{
  "num_hidden_layers": 10,
  "hidden_size": 160,
  "n_experts": 192,
  "experts_per_token": 4,
  "d_expert": 64,
  "d_shared_expert": 256,
  "hidden_act": "squared_leaky_relu",
  "moe_layers": [0, 1, 2, 3, 4, 5, 6, 7, 8, 9],
  "router_score": "softmax",
  "normalize_top_k": false,
  "routed_scale": 11.7,
  "balance_loss": 0.00402,
  "balance_bias": false,
  "router_z_loss": 0.0001,
  "router_noise": 0.1,
  "n_groups": 8,
  "groups_per_token": 3,
  "shared_expert_gate": true,
  "init_std_router": 0.00961,
  "lr_router": 0.00187,
  "vocab_size": 2048,
  "norm": "rmsnorm",
  "norm_eps": 1e-06,
  "tie_word_embeddings": false,
  "optimizer": "adam_hyperball",
  "learning_rate": 0.00728,
  "beta1": 0.9,
  "max_grad_norm": 0.5,
  "batch_tokens": [65536, 131072],
  "max_seq_len": 256,
  "train_tokens": 788800000,
  "max_steps": 8372,
  "dataset": "wikipedia_en"
}
Below are experts of layer 2 (counted from 0) of a mixture-of-experts language model. Rows are named up (a neuron's input weights, with its number) and show model dimensions 0-159. Each number is 128 + 24 x the weight over its row's rms, rounded and kept within 0 to 255. Numbers have three digits each.
Before each expert's rows: "mostly gets" lists some tokens that are sent to it at least half of the time. This comes from a sample of Wikipedia text that the model never trained on.

# expert 144
mostly gets: " \"", "=", "====", "\n\n", " '", "==="
up0:148166184135144119172133110116112133099112094143133081157135115141125168137129094116135158120159140137183131108130134163119115152142154140149115126133122086154128110134118091138119143151136132114110169180142157124110130146111151124162154170110087120098148198117170097094099173133143098115123085099134073117167136133114140099109139153150131105131126130118124131072125123111144130097092137152123163152114158118124136139138130107117161143139099127108081118171159149114110111165149103
up1:154139119115062123119144114157129117122124136112124153094131140176139074117144099106091150093092133122112089143113092137128129111171108101092132129139176132112119154140119155099140129132151150126128143096092125128077133125097106166088122128126170085094106088136101106103132118101100136130164092172129145138093142144133143142154116124131134167175115101119104162103109136144116141132092195118151165111128135154127142114128138145100145119120165137127100123120154078084095141111120163
up2:148117117109099157128136140140140127108132133139140158072138133154083167122176161078122119138103155153132108161142176118116116122129107173143134112151118129107128101150147118128120138145098153136165103081118165144108140096119104106134145110099169109147105136110106131126138101145149106155159103128141114120114155135109120074123162085139146139161133175150118127140148136098111182134140179106140101109157130153173158090135151110119077187108142122129104119151106092134089144153130105
up3:103115154100145146133119123144159128154135176080189094120131120161145148125129087152105144118126097127191115132108132138113115140102134108126118120159127098143143113129095092123157148186117113132180099126139148143151101168134161138103160080143111142098118154136106118145101114133109089148122157130116156134118112130165152157087108115094102106125138105091094092087114098100107111161152112129135159124128117143095163105125114120102077109120065112125111135134145164117149129137097144
up4:129144135134137107125108127137106125127117129125122153161154105111113096093119118146166143127077104125096142125153136146184131120114128125148138109116119133078112086125066094129102117102084132159120127173172189147156122146142098145095099105135125139104097172093139104158156154135125106108117116119135102129126136116140152169105100121118141115089115127164118115114151148097151133100113125152123185108103104088093121125135105111155142103146060123124137098150105142167171134113175136
up5:132126134134128176131121166117161119126128136130138148121164092141125127121128113069103120114128060174126140119121121124136144131104111156179131150142100084140118135086128136158137134134147120151131130116071092167127099114159121104120141159131156131082182087131127097169101151125121127151143151153132117086080122117119144146109118133158117102169125173144150104104165163114119184178138116122158071138125108154130139123130102113103068115116121127163147132121115112095148141110122131
up6:098076120134073162124093142172146142145113141127141120080116150149130142127094134120107124147148107124097108146146162162106105150098099106110107131165135164060169144121142162123129124129138144144158093100110131131130130120113154137127147091160133159145146127138070179157116075136157133139157151121106140110137126085150095115132150117121101127099146130114086079157110154148145105121163114132153148105126102153122141129082123124116136124160132128149172088124148085132158122121087133
up7:150164156130094122125119162160111144160138163098122147086132144159102137139172138057100133139116136149119092166124168101081136149123113153110127116104126128079117106175181128148123142129103146126129122088137131133131142123094109108133115128083146144136138088110125131137166106153116144170146094082164122147084170126130124115143167110137167153160133169132139132150128128091109167142119161125117142142155158101196138099131145116110104174121141133118128095123116111131100127118121107
up8:151127182149104139142140178105138118157116102083104075131101123156103093144166097148117107113099136133120147116090107111131100147149107108125141073128189152165144106137104128089135123186126124117114165120084120130112131118192137078123152130124114122122114109130123120105147136089136124103117140157151156147145129124119120106098111113105140170117132122150111133101122147215129138154148113136149142134129148107106114127138129123140075098150133118115103141131151146150188127102147151
up9:134144115119141157111126094125116124137161100168104141130112141126119142123099138169141145112140151109124147113114126106076124127113174096136146096163144103103143120125132151138090122124124081133128163165145126144107153115168150128128102145164121147090125194094114167081134096132129149167165140095128143113145151133106134114131183117130165152071112143114143103163105103116135147138127150100073162122110165166126128116131129099176156137104105141170123165157133100156147122156159095
up10:124107110163121160147128150105117144130135107147144181126123100126090119114100181104160097179159111141120102141095162132063138109094168140153151140148153144101115121097143094168179123114109119144124106103139107165129159155142153107124121122120118167090134112145101141145103112077120157157132153150150122162128139116140121111136125121172143152112131161164097110115103095136097096175153125115144132141107118168143097080138160127114074123125154129113126167141106123139124134155114157
up11:144092127115130096113145154131127141151139165151104095174114127110135149146084097127126132115139114127128162125145080117079122155118139121127107131155140148141152136111161141140100113069156115169065117175159150110143116135081125155108089149144136166126165140140127130098109148155149141127121122124104136128145122097084097148115117123161128108132131127148154170139168130175113082113096099096138122206101137158133108171109106128159122110154104119125116107119144154098118125114094095
up12:119119136144147177127130143124159134140138174103090135124136133107150150128134184107157120124148109149151118116154156169111133133098105124107097126143101119132121137121111148098086099169124119147151095154144119113141157090127132144071079125118154134154119091124156120088148103159147115131130128105131089098131124147142139120145132117156110083135117105084131111110175160126104083134077126165115109131138081163149093104125155124126178115146049127161163102117159125129157126111120134
up13:088133142134102100165111151154089126097118094098172132131134125160097155118140160114096143149095157108109102132131174173145141123166131127175124147140167119113151117154124103106124150116125125113152121127159166144063117126150114121134121121152135104144159181120142125160104143103139087106118135114162094101107130122165128181127126146141156114055127108131078101120110107126116150092114159168163149107117131094134112141112143139110128143090154124138138144145119170157116117143135081
up14:170135135145126089134119158120075142131141109141115104114141110109120130119103119114173102098085135132124125124106134145147135158160130134149161120157165093112170109107093136122153113133154111168090109112164154140140156111163168124101132093138124131138173127141100095172174117102167136134151142120127132156088134103131121189071131115127136143076126122096134087106145161102128110151129113128138159172119119146132163109128124100175103097153142137144115113124137195132098117129132094
up15:096126095117128123090114119092127133111147138127140097080146139102137179122126118174110079154168131100132142140138174125175127117120089133107129133131141112148138126090119110127152124142086149154142072093136135153142122133144172140082134097133115113196128146146094138112080098150146147156118173116098144118137112118173123101100139147117103116073149099116144104158124126100180122111169127120095133103153112118125171117116124137167133146129139122161133168134146136143112113123078132
up16:135133062117142117083132103140159105118136146199129164081112136108133065112114130151126150069170133126088123130104128120155138114128153120104136122114159136125128137131165136110157120071140154135134125115109078124134149104144117135102102119156173123154095105118108164111143098121106142175159121117114137115140125149120061098171118130115127156128127143137133125147124111166165127108174104118071102105123135132161107122122117136147148126132165144114122118139083138131140134151179150
up17:169165165136158146137132122115116114097125085127149084119118125149135119103133118106102115127194092143152137132133115189126119127134105133126128153093162078136105120137092061128136138116132194146115136136143098125100112107120139123117135139143103117122161139143166122119130175116120091173135102121128084126099158140120105099125125154155129124111106117120134098087132154134154131093100095134121139165124134066103160151130076108123155151139106136111108099175149166085118118115116109
up18:113117119106122128135137114170139145135108177120172121173094116175133154168133115124153154143142102157108083103143149169119098106112144170139094104115081155176113143089137135141127141122159137102121103199131147138128130146146160149186160161176099125143175119097156131102106159158128101131138138083147120120173114110147102137100116162119117133100170152103124155104111115104132144128159141150123125125118122175124124125137164157109115154124110115149105110146137161143149117139126142
up19:092151128096105108127124102122169121100139099147094136135148104164129081120105132116103158122142110109147138113118096159180143105108126155111120141162196178107131154112124110110151119099158144127071119179090104130118133133117089162101092144118151136119106176120098116121143152117152106144153145161121123119084126117108127119133126165153153125123121066092110157096107124154119135098123090135073171143078114132142137145150129101125135108116142131134120120141140142114076116145124158
up20:104163138112180082123118077136113123108104074156135129164143150105131166115157143146149152132130163114122140138114175138196162106165136116139135134114156083154133110116118119126130130142116118088185171143181168086110135151083130133112109146105131134169114125143094132119104151126142127139112132129122100133104113137122148115093133136118149126088118125123092121128074123141122162142075125145119126118121142130113128136112134108129145146103119124153063152120106133102140126208141119
up21:114084118134096117100140097147132137105146158089115195156124117097139176134090141131130141160120135111121152152158062127079107115130104107148127108080087155089119157096149114102122100140061121152131125130130126144113095159118087159122122115085143116108091142152146088109094120137111135140136101149131166107155136158141105131140114121144148134125125137094110154136115142110142115145113144138122120111139144163115128096123107171098117166123142135149110154117139052116121134078128149
up22:121124126108121160132136138155125121170133107083195098089102127119122115122138127139078140117109116132187173144105104072125128138125166116133139118151126099146142133145161165192149134174134114136171125096093088129140108092122138104161142094120112134133110159147080144197132100116106136138145123139115163147113139129104162144100156095148149151138123135087122117059132124101117113127134117114116115146120140146104169129111107129113083128131115129103091133134106155127138133086114121
up23:130122117151097067115158156124129115116140165175118117129127140074124138133161093162136152125189136127127087124110148128131118157148137137155158140111144114186116099147132121102156131090099152126089130111106143131098145153170152112086157162156144125133123117133133158097147136126113154089085128084119129092155130092131130129113117115099135114089124078114126185144145109176166120086144113109127084135136154127165114131125119151144112098098162123130136151131096147145156137133108166
up24:176168112125154136119120176068100134129136122183120135132099130171139141116153158065123153139114159135123085142119170133109151173149111175078159124112128123133151120131155125140163139143124084132132141094165116120144115116147172099115090106119144139136153119095126115145146111111119128138147122143141111123146129163119088123129145094140111114146130141125102132206131084111169110129145128129099131131097138128178109120150131108129163110106152130116147136139113189165111118163157114
up25:168093190101127148159123180094103124176104163080124113130105123179096115163125122098083103123102078139128121133143078155088111118100086121119140142129097153093149133104129137120119133118149111149132102110094090144131107107153155097131143128145156175137173102135142089122127149113139125121148129167130143145120138128151131157132120107165153124175137174089143137147123141155096141136142122123151079126139121108104160115127138134117090164153157122118135123113147111145168140136107152
up26:137140122097146141113127170129118146158154141109108164108124128126129149116078177075137132144125095144134089152148146143118136110088147116099147174127133135106122124104120092142112137077134131157137110113182112118107120113067116160125104138115166168128127124147142128128137128134125186178135122114145074136077152114142106194149139124180162145116109166126126116158128125117091124138081136108152106144108116165164131094104135111103138123130113139165135120105121121087093139146103103

# expert 71
mostly gets: "\n", "\n\n", "  "
up0:115123093102134120123140135115142128171151126122139119123137118140134100134159091148177128144101144119117108123100132150122135137106178131148110155112177181067126133164120119129160121178095102122142124161124111138115112147138131145133134109135173135123112104136126081178097125120083140142112152137114091156116103115108119166114137164140170098094124081100147098056125110125109156071102114131123148134109160139101116128115149129160162103167120115122105138125065115169134132146137112
up1:093123134113171127129180136147125114093134085115069139141163157148140158121154140119134134132091128139110084123122124123130134161189110086158123130123111103143111099126090089126117124121149113137133105086090138146114131163134142135138133188097115125113169107152160090143131127122111115110147122144129162150113145155168128130129071131098149116127114142150118148166139118107161155170094111127146086140147139100100140160140104140092125216121160135163092133122124113119125145110135145
up2:133123161112169143139112079160130123121129161156100109160083124076151149126140124121131116137115163120126129136139113082095131082144080157086154110154108100153096098135106172095118142147136119129165108103156139110109115114117121133185118130134105095178141146116112103143112122121121098128151155085115139154095175162120111143143128126096142152129129146128112122171181132125164094195154156147098108112145109116127178144129135155110162137109167137132131121123132145093103118126115141
up3:134162136121200120115125082140151111166130155103103138093146106123124158137104150120144163108084117142136128143107115145153136130142130132096135143145101113086127056147099151125093117086156123154128121139164175112138130087087130121112165077114094082160131131119159146119111162161152095092108116134115090093094116115117156132113093134139088135124133142156111124065151148120166163107123095155138141109162132118134135138132138122104123160093116130159117117117126146120149119093110121
up4:140112152143114096112119140144146142107107125145139109091066144104118124132163172118117146114145084108178163143148155153145107149136151124165124127119099136125160105147149110137120102109100125143119180115146136136103161067123139131132163102145079115138143148156123173092143123162178149098076086150143128090152131100094142123100134106140116139097134166166151112123132103105125169077117102117143098136145155116158121142143117108117081130128121120110101106132147126097108117109080107
up5:175066102167085125117177124114094123093132063194122123113163139165134149134158088132136122153136155122098131109122103137133101131133142150158164116095166163126123142132130100151140126167105126143114141152098118159121155137111128143136123156114170128127135150122123101142167119097115106136173106119131109136171154153090125146127163127129150101138113133120126173145183125107103101095112128117108100132077134138110137142127124137183093110180124126118099111133121156140123150152146109
up6:096124092124120166092138150113158130171133128113144140173166070106142106129105114074093120129183111162171119120149130104158152140109112149135118124133092089156117103109140105134148140120120145126116125055116111130141132165130145100127152173123183132105119122136146099176126109116126149167114147139100167127127111127116120105138128171152130107152122194125146115132116176132153141137142088141103087152134106127147131129125142112108094103171160120136151130130104095079128124124121142
up7:120149107132114118140115170091138121151135115112120138165164112096090137131126142178157147137135120082139149151122169159133139134099177129107098128150140126091115088135128161132112109086103162107071105138159127106103101169119111153119144158138102147107080144146145124125105174131115091081094149084126094105144119121130124103105123175169154162098127118148095102092098113170096136107142116147093148119122154151130112120133149116139179087145091128152125149108111123143121110121149120
up8:129095091112142105107140069138122115116105105188127134099132154132147106119092074154128081105107136154093114114097115106144142103128134105135145139149130139130113176115119108138153127175147114133172132075130116113140155124091163148171135126113161138132112160131115160167123063106115135165160123138128127096149098143074113125130129110082113153180119151104173123158106099116159105130143145122141150113112106129119127147122154139147081127129173135124105138126136132097103136173136111
up9:122167124116175115098108131114121122110101172130131118135148118111069167148118129141162100148117077135109099150101118157114137063143115140087135116143128110109144107155146108118101105108144175157078121114148143137124090087151147099122109145143095094131148103109106113087138141153145135096111097128174165087095134145140150155126150123125101104167151169156113156134107137128148127098143149132130132119135121114137115137144135087130112098135087127178155125176129149151184118094132147
up10:152157092117097114118171088123162123158111138107090135106161143183142148144108131130120138134110137140124147103134124122159142173131145116087162133161118113149117094116089180119096142076151075128104170156134157110143133138092142152129151129119117124144126118125143120099163095126166109103134081068104130121076128118116178155086141138138115112119117113130086197072170166126145153119139132123118136124128118153103134129130146139140138123114097129154115097109153124108153140133120117
up11:050057127146142104136067112157129132115143131150162112124121124101073143126120169105159154102099106109162130138101088186118138128086138144112151115147108131126135173151142099107072128115117151144117141122100090137093122093124124085163102159131128129141110098134113140103093132107122089114118143081113141087147122056123111146136121117120142107124133125145104131100122104172115144095124136136136140125134126107140110153142149142142105113121148118143153140093146115132173135115114147
up12:116164130098199129084131092162175117147109148116112117124152127122148100140124157107105147114145127112153151128121161110171159160151165132086109129087151127087099070151148140097141133108137120111157136107136138112145122148123125112114136148121163104152152132117098117136112098141119120168141159118115097150129132175116099096145114170144162087152125127145134110093143154116191167143110115164091120128109145116153155119117171138102182163139121128106101110112088106126105108134123123
up13:130158098133131139065145150139149118100115112148111114183174128136124140136152121111088124133165113122137152132153163092157144125129134112084174108137109113151119079120127090141107139072158157134141115089115183107146148164138150132100156132127119131106119168122147094103197108162163087142159139109114117109148148151116162061139116123168127083139128143131142152134151169113162133125167140135108073125148106133134147132125137137113084128136105122123122131130113130128138121116158115
up14:134106135154147147116142136089113118166132133104095142126110134097157115125111170112146098175129135138156117122169106123096122127147134115095088114087104138129133146096146146109137114163112153110198135157090095124138114135122075134158134102167120106148127109115154118133103138131176103125099117162161163120149132131121110163136129152091132091119111134120136087146139174125113103181083117133115100119172118126120096108119125151157165117160079122160151133087165118085171135147117139
up15:108116126156062142097152178089136123112135143143153152146118125163090141100162135167146166114118131112136159115146123099134123169131097104152125141109155175105192159094143131149139142066118141100103162122119146118114170137125113147135138085163095162131116125120125164104144146092143128135119137116112115089178173131119138161136138120168162111125112106138116117126140141128084128128158164124121137150119131142109066137122122144155103171106124112125134136118109108177125138166162126
up16:113135108153148114092082150128119143085129121111152102163144109076136161136124104132148092099128125101143140136128174117136130106101140119120130098161131125104124112128167118097126146157131107126130117148120151113167115131144169099133147090113082087131116154118149071111140128167093119128139162160082089130149126131131141066106154113122113146119139135167166126100112101102088180123133078139117148133143127120105141104117121144153165099135065118101130121092106115139140108119160075
up17:093135154157122128127123155111141134143126145092090100142120138093137137132149183163118134118185118108110087125170180169132113142133112102126105116161084118112128162098144137127127105130115159157142083114104152152132125118144109120140114095170082115162129092114145130120137140161137098126108129137087145132098121100172126163125125133145081147073132129147112111158122122157117158082141128135149108105149135090098153138144109157097181156129128146135166103090123087137143119124075131
up18:117112094128111130132091163145119145094139098104151147176112122109124166136177118127136185156139169098120134126102166053124113148115154129116133119127108093143126085133123151143119151090122140103132143183139139119116108181146118134114109148127085150117131168134135116074156127166105158122115136101113095140125118099134149080158158123116166101070128074167114152156128135105099102122115149123129103145131123123117100136138127143107127155111073116126144149117110135159134120110168127
up19:150148180151095108158126175086096134129116122137129119094107132154099126134136097189139123143125155129089119129162162179101128099115118105166115151173175152111135160125146167115100120136101167131058136160129141129122125086129139120108098111120115138121131145122146164106113155124124141080099095102128141146129115119124133126090135111149096159138126115127116136114102107147065096093112138111151175116098118115102113136131092107144178084133107135119148131138155160111141135151103117
up20:114115163132151119123129119119123114150121157118125098111150143100089087110102148152134092100149066123124139136175140170130136071126107142140139116147172179090143204129137126118139095113116162159080108076098130147141151073137143130144121110167143096133114122099111163126159108129122118118173141162136163070149149157154091131107130124149112153137135177103152110117124119152165147109151134128120165127127118110136134102101160134119119122127175139147132110138138126116122127163115134
up21:137138119151127116131103102160173117142131087134144113076160114100150101151130116168108123103111126157178156128102109127149123138119131118155164152135110145121146121113123155170134138146147113129159121160142119126103154089088100161150201089101082108141137156143115138114150134094129130142114157115142145164118169108102159155136121132068136088113143121155144098080097099106131163138090085128157158129165131128141155132146114109127105114103106128143131100085143124115077125110141095
up22:118143112157117098123132131145154116107120133109100116146132135102135179131142180170167116151145100106152099132167129137107122175173118110118116120113099145128116121101115078133137097127135163149118128110117167108108147114116113148127151128145056158168121120153166093137115171119169112087073112110130161105137176139146140163112079160160140098106125105146124096166173124114133128107119154158132103116151116074116135141145143131107156135159154131138122115117148145147126129067121122
up23:141092125117158147089136150124127144157148138117145095133153136144118097134136130116080117144149103158143119135162126139100133092130131186132074099152104100103101161132129132136136117154133144141137110143064145165169126120119134114159113118127148135121162137124135105128127075154137154121130122145109159127143114101148100122136123139179099092162133166069160147117145108163111175111137172109135109140156117084129165105095136119102087138097146120131104123137165107136130146125043142
up24:091150113128144160120084145107131130100120173115141090147145128101102122156139134104117098096113104113172128157154154149105120099113113125108116116151145116090148180132149082140143119114144142192117072093106139130126079110144125126138142126125076088155171142125136070125152132139124110094133121170150090140143103130107161120145121113140092112158146146161161109171112111126096160089150142114107094139172122114122113136141174137102114130146107104144158100110110118127127111092147119
up25:197098104177119164106078128094114136124111129161164106098143107115127157133128079118155119136142145140112159120127155159143105074099143145141121117099118095123135139101139157134125127154087146142171116151152126109131112115115101150128129088167144119145126145091124139122099115161128146147125140123118113119179109111100126112121159111179085119161143145133150115050124160129095120109127104135144126093166103194144125097121142129109133101134132118100146135123113138160119110153083095
up26:131142080139133097143144145103134112162119108125163149157152099141127083120063096152158090108115140129149139104113113103175144093150113101170164129173148117120147088087112156095179140074161117116116136130118124145126131126140178164132151100173150142124111129119165079164143129126113188151118122166093127115134143121149138183074116134122123138117116131113126147111122149139164148141124082116150159128135112138114125107132124114171146095114134132147136136102116136150128136153156128

# expert 42
mostly gets: "|---|---|---|---", "===", "|", "====", "\n", "=="
up0:165151172134109103083118140147133118050158070097118075117125145161133082125137104145101148168127140128163130119119142141128127169147112121080111124145149114129112117148130116147125123130135165096106161166089109139101134160127137112161179151121076123107136179145117127124122154104115144143129135139112174131097154132118124135126137115094130127159108075133145130104106106150119142133120153096119162131123159091128153151150075100124143116110109132095118161114171141124121124100092101
up1:116155148105126079080138128164125129114116127113089070131152141169141156130141121119075167113116136133123100122109116123151137193156136121050109138120129103148107111146139141149145128125154136144072189087126107110116140107133121132134153158099133127122135121163122119127095102116122120142114125133115160189076143137153112110113114099078128149133143077147184134154135122120178121139118125126142158151129146133140155168151115118134162136118126130102113118137147138130124138099081091
up2:111169111107151131085128097158114118152124129094123106179128130132185153121081118142094130138133102084098130121113127128127148172065176090087111138121117111114082103146130110140113131122153118121118161120183108099153123111116134140108094089105148156118111138144123115122061124173151160141104141112121111126118113158115108091069123126127095164150121128135142133128112111117163146122152140144131152091119145141112135143128149131156177113141070118158106158119146112135130131090105117
up3:116152081119153059141123086113100132185145115170104107150121132130090154135102143092106105108122127127159130123119111114123113153136146075136173137178114148139178156110118119136124126068130133145097091111109150122092144053078163151125118129101102139107121163142148171131097102112123160115131127175134112107097129098136144140130136138095116125090144103158100115169132124134127166103132093114135147127138087134148111131132144112138116108115129135147135107175154128101137131118140115
up4:124123132107182126115112140121139143141112091100154125166106116124137095142140124087132123164127152137156103146149127116127128112143150119121080119126132097133102080107138081069124146108083144131146104085116108104131122128097121148129098173085151109160126165192150104143060120120141111158076125125124114173098093112141114119179121155136157104137125162155161119154132160151112132144111113141115103109134112100148092120140139132097145151155131126143136113092154119066153116124115125
up5:116143115142122125102139150163142119088113147111111130167159103110157133137136132151126138131168142145123121143125153118130152123116142164090142141150082117178072090186111141178084140120130141146105111134204133106153143107136118091091144174136154145117095066154093106125158126129126099181152150081143143157106136114129135093112121158152156130171123144099146131121151116107138135146136183107133096122105142124105144111128105137115121101172115128138127132113092136095103118122112135
up6:154151148124157159137108110134121137106139148107143078105136128135144075156103120171147158116113142123092150136151145125105121118117183108096110119143170148091113156150154139126140124178105107125160154148145141087095093145128088147124126101132133123155089168101108092110096119161068156105136140112124113135135098159119094143128137114128104102163154110132136151088125085130113101160167152155110175144112161127080104152119145139114179150152083135138112123127138123122117124098138099
up7:094112122148191142111085097151116136126121104090120129131121107109156140119078117119128110100121069118128131119121119135136138127128142111153109115119126110064141099074135079110105112140153095114126119130150130125113135122149137161140135114101091144122153145119153147096059128183144108116096106163103116103158122143140130113109126117123117180122128177150124116095075126128177171107122073100134139129132116127176091121132148114158148141114111138148098145112120126133177102131163139
up8:120093152126114079107138158121106132158135194134114118160103140153110139115187124141156139119139104120080107130175096045140130146170118163148097119084145135140139123122157131106163140127133155084105139119110126128138140121152151169139119107166137116138114141090119109135132138127126144145146150123113111141153142146116094113084118125149141107120132169140161106169151143113159111134176130131107120167112117126113136115111134176159106138136162117074089143117091141177131152150157124
up9:123104104119162083105153122113080116133109166176123111174131144112138116115110108114109081145102110128090087126100103106139110118104094141133130115114090109178087085131114087135124153152156130179117114053128116142147133125122126132137109136133159134124130123120148068147072119121133156141140140166158092102134134153104102118130103126103120107187130157123156107198171109132170149145145123115135120111143130114100137116127131173154092149133155118143132146117120125130131138135147134
up10:114133111172131121123137100182124110113122158124134098125100142111143187122111134176118142091144079120083122115109144135129136162127168120130164138088111127103071178110118107175175114156119125169117146123118163153143142152149113144131164087178090149117136144092171137146157165146094118116125094151118115103129130143122132121118116094122119115115124092117136119132122113106145079096142150114131125127144160093101119152139120149155121219115128125131118136143115145165128125114122104
up11:105094192155121139146104122153135140073121138110124123150082153091152184132156143129147162115156120100116156136141181166134119117132125139133156137116129133125162141144145075177074093128110146141132160160186108140131130122163092090110128127135135138146162117120102149082158130167156155104148132154137143101155142114118126116095148111118106161091113117141136107122136121074131147131067143104144081134148152119141144129127158121120128166143089128115137135120111104107105099120124137
up12:133187151085161117159094123141156111133128103101082097095158115130129071126105114136142129144135120149161177133104137132135137119106117099102130153154153152126140111128094120156132107118141138145139058153175091130092083143126110127086146154165135107118117134132132113096132172120166091104127150072144091149110120107131145179135110168120156122103113077119101113086113129094127108096125101117141149114123146122122144123143131116128115114131102133177137118110119143106082115141162150
up13:098137109178111147096106147091131153139122137108131105147148125119130141151113151086110090144126148120095114161150088149150125095139155139146096119095136152114117051131155126120076126131115144124147148114133122092146136096131105144140120118131137156166105156134104108092105092129190101133102139121151097140127137115105115090097145159154104124128163192170154111098113173157134148131154103158144103141133121140144133104122181113135153084162076134138128115128132106131154104120100101
up14:166139131142132097116152118115129124077118124129134107147132151136083130136161139117098106167129079163124101135143075134122132106103107172119097125114111175129112161138144127127124121122140153133084133103068104143121154116137175126145178108128123130112162128153121149160161145105156083087122117132159154077129143130112131108147143125148139084166148142105179152148130155152123109095171160089128167148142148132148137141132109111147109102129145140117149145185151153172139118115086108
up15:142133115124137165158082091142135116126138101114137084098111098131154108108097132143098129090131083107125188098125119114137124110087130116161168126130143123113115120146115119157121132131146116133130116173156144133078096107149077144117154055119120112107118180084185142074143127135134101136187123143109104078193151123140140125136139119121116114105116107151087125110114105120130161097139138105150128138149090121138117140137132116130108161104107117165127132138138137122093116120167121
up16:081038120123111111104127151088080156115119149190109104157093154104084127155160126122147093150097153118104070174140132139118110110162093185163123110103121130145150109153161160105124146116105154135163102089081124134111136150115098111127123152159136133165088111132126112129115133112135095100121125116114135146157150133109112123147126123089137125153151158143121137127141127161101128141154150154134103151138141148132160087121142143093102151117153121114134142143125100158149145144115134
up17:077153144124128131168139119156160125108116093118110141144198092153096172129066148108134120109125106107178138155103113116118123117105119108074119151141132129127155151143159125168132117122139068128123155124148089107105101098133123113110147197136124126138116099172100102135115178133119117168101175110160121150100144121110116156097120143168170133159124113098127111099106126115133144105113116148145141138098159118119123099114114141120126121172096133152128135102118126099103117151164110
up18:099089124119156087070107130137117143108101130153113133188074149078129150139165098165128163139117137141099060163137145154108150097104121169152136129123107152069118149127121115138128149124117141130151093115152152131139147162096157130097131112134156151155142076142135149123118161136099110088089120149105133114148098132127131136163130130108140160098140155126153138134098133113128141123138115145097126125152164152177137140127145131131131187103146134127132160188098108149150132136114136
up19:150110129131105091146150146121143123145114181126126114119100118167047123124182120138124113115101050141112146117151108078151123133139081169123117127148140141150157146134126152125127144088115121130066135127112079145102152088147172140133126137180119118102162145125140152114171121091122097139143115108147142061140152136136107127116133115134144096156150154116136140120153170110141100123181127118141142149116113154150117131134134156141089106114148134109114112157157167135109144124126133
up20:131119138174120120122123137076118118094163096177146101129133110110114107119077144128149082163150093131160143135118123123117117116164142096160128108133144123108170151095135045139127110152116112092171114142077134134140141171118112140157148094158089108122115159112143116150090174151131141112109143177136089079178126139105138127115138128129108107155117149135106104091113102154075112123138124108122114105141135109100109106123098133146118132133091118119131146097168114139157125123154118
up21:104108076159102136149124130113140142133116174097129132128111150115077154144138160094101153126149142164114089160100127154130113147150117151121094132118098151137079098114133145139099110112097181164119094091103148126106144133140118129114130155121118148157109114165107135130132132103129096133087125086165126143074145077109129085147118153115135103099165153129152124167133158150142136123160133107141105127130161100120169119141106085108179101131136133138147108142125101156173109115070123
up22:097161134161186155113102125127113123161147089084111106145154101116128135160060122158106130115125118107160161128103164148138126121098149098149135150099129095111196094133181152094105107101148096126158094168102089121109101158119117080100149135160127147104094159137140139123133145125154118099111111114104135154156147128136134180092122142115105123178117109131100119099111152110119133128124092160150147156132133136144139100124120122136114100140067124145119129105102131129131125133149140
up23:154142155141097155118133167092135126113111152137141114113106130152151149110127174139135121148154149146090158138151129125128110090139190105120132127122179172130112117110113137148092136144115159121155127122127137123163121156154099106094094113170177093169074117099097129125162135132145148131136115117159091121107094131123128120101128125163095116092117086127099125161159145125081087147105206121134115125134145116060112151121126122131152159151124111135146096106163105115124121126108129
up24:176179153173127121070131118134151118122134085100124099103145099166129082128085084166108127134118125154146147108090141130154129175134156094129144138162152103108151102094112121135128143115161114081104136193100117119115139144141162128134154141126075124112122180120130154119131134121133118140109111151120152142097130127142140141108132120100121141153120120131117141064068132143127141124100092093135174128124124132136141129147090097178130089105095133095102143103145149129130120139144113
up25:133152155086141146150106097144160125126132092121136130113131152185098135134171104066090127134098101132141160106124136121114150135105114133119127127178145119093126126116118139146082139074165134100167157145123126129179112136112140106139109089116102122115134162108120145135115122130113081125124112125121151127105117102092142108129167114133123176136122118126114157098079106139110185075135148100123140096126129137170118163122139068112149116089084146136127163159175126117161126126105137
up26:088116097143123137150163122111152121164143159129129132126148108121097150131065163104114089114128133157159072152115102116134149148144093137136112137142107119146184128108144109113124153149130074096120084103119156102130149117079127140112123160125141124147091081182136140158130128097154068141104149119150128144147172125124152109164099135116130109137155176123117125145101139169092084159160121177136104095136103133136129117127107122109106110126148111172152139134127113159145149117102124